Weights of a small mixture-of-experts language model, trained from scratch on English Wikipedia: vocabulary 17915, 8567 steps.
Below are experts of layer 10 (counted from 0) of a mixture-of-experts language model. Rows are named router (the router's row for the expert), up (a neuron's input weights, with its number) and show model dimensions 280-319. Each number is 128 + 32 x the weight over its row's rms, rounded and kept within 0 to 255. Numbers have three digits each.
Before each expert's rows: "gets" lists some tokens that make up at least twice as much of what it gets as of all text; "mostly gets" lists some tokens that are sent to it at least half of the time. This comes from a sample of Wikipedia text that the model never trained on. Tokens count by the router's weight.

# expert 10
gets: "st", "w", "f", "l", "p", "ew"
mostly gets: "-st", "sp", "osp", " Eff", "-w", "St"
router:071172128090097101157119124140150168125145150108076086149078155128176134158133118119105073133100190134108139129087092158
up0:113138148112194126143148100182144060114102138162077058106183145161137097136120112143124137146098118113124147146108127157

# expert 159
gets: " in", " from", " of", " to", ",", " In"
mostly gets: " until", "From", " Since", " near", "Since", " between"
router:109123148079115100105179107174164142109134128087119090051102140193148081117074116091136177071118069086143106128144103111
up0:095150106102169084176122082118166124086170140156144079102147102125163138129142100114164183179095148153087167194131074169

# expert 171
gets: " was", " he", " were", " be", " He", " and"
mostly gets: " been", " originally", " newly", " being", " was", " subsequently"
router:112092130200120131140155139087134076178151078104125131106108156141104162162204106098061142156119159071171168120155141144
up0:120145057107162122181135116141154110148171117133113083093141115157138148070150124130173211150191136118181086142141140120

# expert 191
gets: ",", " and", "),", " or", ";", " as"
mostly gets: "also", " renamed", "),", "\"),"
router:067140131161203157117142180128136154134112134085183145137115139159170110101160115095093136117161089123152133196131148114
up0:161178123140171103156122094151142146118160102136123072116174089131140068139087131150116179143137115159081133203126080163

# expert 25
gets: " the", " The", "The", " of", ",", "-"
mostly gets: " The", "The", " titled"
router:088166091178181114168194149108088101136173127143096149110125100060144110148137083093133130069093091059103147126110145157
up0:139130071107157106150104091163118168118123110131160114134161112131202149113113117103137148145135146154130132146135109125

# expert 41
gets: " the", "'s", " his", "The", " The", " their"
mostly gets: " our", " whose", " entire", " the", " scientific"
router:136194110113168119188161058118154155158186130034138120154106107078106129129187109127171135150097194090139136133097108101
up0:147159115087205089152087126158108120125146093130182062094156176093203150095134077097082166147127140136191097132129090096

# expert 145
gets: "19", "20", " ", "18", "17", " worked"
mostly gets: " worked", " responded", " resulted", " responsible", " working", " resulting"
router:169124119107156122103115175093091159112095142153129126064125101190136156127065155146075092151176080117191148115137107154
up0:095150127085168146144120121173127123127214144161131053093113118128148132096096114146143226148105148136148115154114061120

# expert 206
gets: " |", ":", ";", " /", "):", "″N"
mostly gets: "″N", "′N", "\":", "):", ".:"
router:107114156098133125106119148182091087188114150101138108106089118150051139114102137133134194098160096123154150173141161057
up0:109140132090219119164150120167163114103126154147111077115183124104151095083126073068131162155078131139104125147116091152

# expert 83
gets: " more", " not", " as", " be", " is", " less"
mostly gets: " less", " too", " more", " very", " remain", " how"
router:164152113135157100133111140054127088144111157122120171127134125158103187117138097059160099170174104103098060110137075125
up0:117164090079191124093115136149100148134156132084132094122152122105113107137104146119157160159160103165119098112092112101

# expert 125
gets: " and", ",", " was", " has", " is", " but"
mostly gets: " although", " has", " but", " and", " though", " are"
router:084163163135159162167151184087160166120107095143133127108093162118175122185149127083117103155103146126134155160145128082
up0:154173139099200105132111127140156139127123130180175064107139150129172113095106091090151144180115098170101092182131095143

# expert 17
gets: " ", "–", ".", "+", " $", " ("
mostly gets: "–‍", " €", " £", " $"
router:128094131139120167143149143138127154105195153173157159142170129169137116141151140144140139062144193133154163100161107140
up0:157147128077198110160128149122120146075167168181120092145106134122148128120105140117161219143165110144136137163120101192

# expert 74
gets: " and", " |\n", ",", " but", ";", "."
mostly gets: " but", " However", " although", " shall", " because", "which"
router:111095123109114142145126159146135137150145107111092127134091105157144179150080108098115114138177133119117107101147147088
up0:180146147099187149151117116148154106123184143091094054145180117095190094118135131089102197136132182077113104128171091112

# expert 38
gets: " ", "–", "_", "_{", "20", ":\n\n"
mostly gets: "^", "}{", "_{", "_", ":\n\n", " Opposition"
router:106118107108060136178150172159150149141122138140158160145177158106126170099066128097112115107091140115180085113131166068
up0:136189099141190133143111102135091093135146158163128057094129159111162120102146142132135175155151131108053118166117091103

# expert 201
gets: " was", " were", " is", " been", " are", " while"
mostly gets: " those", "'re", "'m", " While", " buried", " been"
router:115092129174136134172131130071127125162157167137170148107128126167150088136069085070136105161122147114148093122118111180
up0:107111105120137108138127121152152114143092147131162048121157155094171073133102200139171128161147120108101093093123080109

# expert 68
gets: ",", " University", " team", ")", " College", " years"
mostly gets: " championships", " secretary", " mayor", " president", " director", " Lords"
router:123098170132069166184155129118134094146135145131085078108117066120118169121194126156129106108174108054115154099144124125
up0:132144095084174064139090104169121110084087103146147077131157155114158082118127108134132157170091101114119140179153094106

# expert 129
gets: ",", " (", " –", ";", " -", ":"
mostly gets: " (/", "Note", " (\"", ",\n", "also", "\","
router:091131119106097188152105152088099075044116137080086167103129076108134147118154089116092127119164119148091123092156166157
up0:146174104150179091150092116098118135120126130134120098121159129067145087133130123170153099148129127115111105146116113147

# expert 12
gets: "d", " H", " c", "c", " d", "l"
mostly gets: "″W", "′W", ".m", " h", " www", " d"
router:083141135116095117107150115109128165189143123145108102107097140026112148121094075083136137051117140157166123119150104096
up0:136139132083215093184129189153117120154099144120116085094146085137144125087107111129093141150125090097117151167138072154

# expert 13
gets: " in", " In", " on", "In", " for", " of"
mostly gets: "In", " in", " In", "On", " On", " on"
router:162147134078082132131145129156125091083173162147136080134096150164167148144137140083091160130122113111166157159183088138
up0:101157140119165089146112113128153081097123158112143077100163126133175149146156178109109163158114141146175118169111087178

# expert 253
gets: " an", " the", " a", "),", " An", " =\n\n"
mostly gets: " an", " An", "An", " Another"
router:178133114109160141128139115089132190102104102115093135124105119151047124131161178180193152164106123145116119085144145081
up0:124158130102186106154085098140146155119152162121142080084158132109150107108125113142143112159146104116141147132136119105

# expert 11
gets: ",", " season", "s", " year", "\",", " years"
mostly gets: " reviews", " rpm", "}$", " males", " households", " respectively"
router:082124179136132143118067160092096090170118162104162121123043119113113157120109116177124110163145112090153175138094084136
up0:129183098123197108160097133174150110127135179155179082111115166116181131114150098114126199165126111097119141126167119127

# expert 7
gets: " the", " The", "The", "the", " its", " late"
mostly gets: " the", "The", " The", "the"
router:161128117146167128134173142120146185133113098091116146156153124144109155134142100090132103139119123122116114099126077091
up0:143115113115160121112128128183164128139131168156186077097119195137156073095139082112191173143147134145135182141132088115

# expert 131
gets: " |", "|", " –", " /", ";", ":"
mostly gets: "\":", "On", " :", "\";"
router:058149098092146095114140125195106134141127166135115136110118095119159189145155204169129140040170100105151141186168171113
up0:129148113117227115112105090153143153163134150146114037102156098083164079089164129076161133128120114124181144132157120136

# expert 91
gets: " the", " at", " in", ":", " of", " southern"
mostly gets: " eastern", " nearby", " southern", " western", " near", " northern"
router:136127117118117117075151108080105178116153121176085142172102080082173090117162175099176107113132129124100103100188103128
up0:118160113065168110143112117152133130081144141161117072135181118111121137146125173110159185149130131114125134149128119104

# expert 144
gets: " in", " on", " of", " from", " On", "On"
mostly gets: "On", " On", " throughout", " on", " across", " along"
router:121116117095092099104149134178097086095113147149094124082083184161171121111071150091120155141133120100128102146113112130
up0:153155106121165110142127097131171155078129112117169067099164142105188100146110153126142135186112120178139125165112088152

# expert 43
gets: ",", " located", " held", " released", " years", " is"
mostly gets: " located", " competed", " appeared", " occurred", " situated", " appears"
router:117109137139100162132107175040113134158100116163116123128095086159118158154126147138109120146173147098144104141124141087
up0:139185100144149101169128132140145135078163140162093089127129096133190112071138138103162168145109110106104087156094056124

# expert 235
gets: " to", "\n", " |", " would", ")\n", ";"
mostly gets: " would", " should", " could", " will", " might", " cannot"
router:150169134161135095114099139146096151195116153065105205086048136157105153132067107086100103130162095133163170103121095102
up0:107150107111178102227153128155156132098129144135131110114140187106137131111094093145161171152107122129129141130101114087

# expert 111
gets: " ", ".", ",", "19", "°", " ("
mostly gets: "°", "′", " €", " $", " £", " ."
router:099163110142181091144126158196150158164123143154075096135116117087149138090124130114218200079135109155197157113201081178
up0:136159081137184106165121089138107114116186156154112045123128077110180127112116145017150205181149120153100103148123083163

# expert 231
gets: " in", " that", " In", ",", "In", " as"
mostly gets: " because", " what", " when", " if", " where", " When"
router:138135155068152104069120095137132113075105155121106124070082165124203126119072151105125109097136132115137112143107085090
up0:154183153098134102142137093171168105086105143146129042089174126112166118163119106116180129164128122171114134176124097143

# expert 147
gets: " ", " and", ",", ".", " &", "-"
mostly gets: " &", "&", " £", " #", "‑"
router:124127092128178102152160155165133105148100150164116131158129102148149172127169149171157171157135132155152081053181079149
up0:106132129145179139122156092134147120091141095107115105148178124113192120147134145126102163164091092134047088164156103137

# expert 89
gets: "19", "==", " ", "20", "th", "==="
mostly gets: "Early", " Suborder", " List", " Early", "==", " Animalia"
router:177181139099152090157137070095158158131128141129075133137117094110159139118070146138154135109078147080128153119189087121
up0:158113125131169146153160135154154128134104134148093089181194123085161108086133102088123178159166156118153111188088075160

# expert 176
gets: " is", " was", " are", " were", " be", " not"
mostly gets: " originally", " never", " are", " if", " is", " been"
router:124141143163130135124134164071151091141124091092136078133084169155095125180087136112095147161122117122152101165135134085
up0:104116145111164143150137103145132161148169114122129026171140104091139098148121152121173172155131107162097116164138128099

# expert 165
gets: " |", "|", " the", " and", ",", "-"
mostly gets: " →", "–:", "from", " CZE"
router:195127142131183115139177081168153151120190143141120146091105082150135118109081118083158118137139119143123145126086127123
up0:169141059135167110128128122158181109079100166134150097102168133127162105090124134121097167149106138122184140132109065184

# expert 6
gets: "19", " ", "18", " early", " late", "20"
mostly gets: " Revival", "-century", " Early", " ep", " early", " late"
router:145160173113182086147134099114161147095183120084079109127171105065124098075116090137186144127102137104130142157150077110
up0:112105093096166108162123143168127088098178188168142049138156107106138114073174118161105213153127136146094113149099115175

# expert 119
gets: " ", "–", "-", "00", "_", "+"
mostly gets: "}{", "^", "[", "–‍", "_", "{"
router:136090067085099144166147116134120160072152110165116132134133136152074112139093096152114139149135084121151104135130164085
up0:118148112154176127156140061135117124099167111150138059173144153083172113106129117119144208171140109155115154145130033115

# expert 153
gets: ";", "/", " |", "}", "(", " ="
mostly gets: "^", "}{", " =", " \\", "{\\", "{"
router:070097121123133114093178163128205096166060104163204178121139072132121128168128117132131123107162069152155094206127159110
up0:158172116121179132131132090158170101102125139153120071101139143162168064093145106130130151116092140141119058181107090119

# expert 154
gets: " It", " which", " it", ")", " that", " and"
mostly gets: " It", "It", "which", "This", "There", " There"
router:136172147138115108146129131204086156131078129170140107140132101104172107134086120073097106128148125138089121110100112135
up0:119139137140165108142106110122153108131114160145173106102189122137154107123157121079099134171155105119074096155189098117

# expert 106
gets: " |", ";", " to", "born", "–", ":"
mostly gets: "′N", "aged", " www", " Phylum", "born", "died"
router:161124082089150079093102093141115137200086136130102087116121100114122141177142164104140181149153104154124160121101113098
up0:141133086101159114167118132139118153092157127134139090088129121132166073116144132138086172168119080159113118148111075171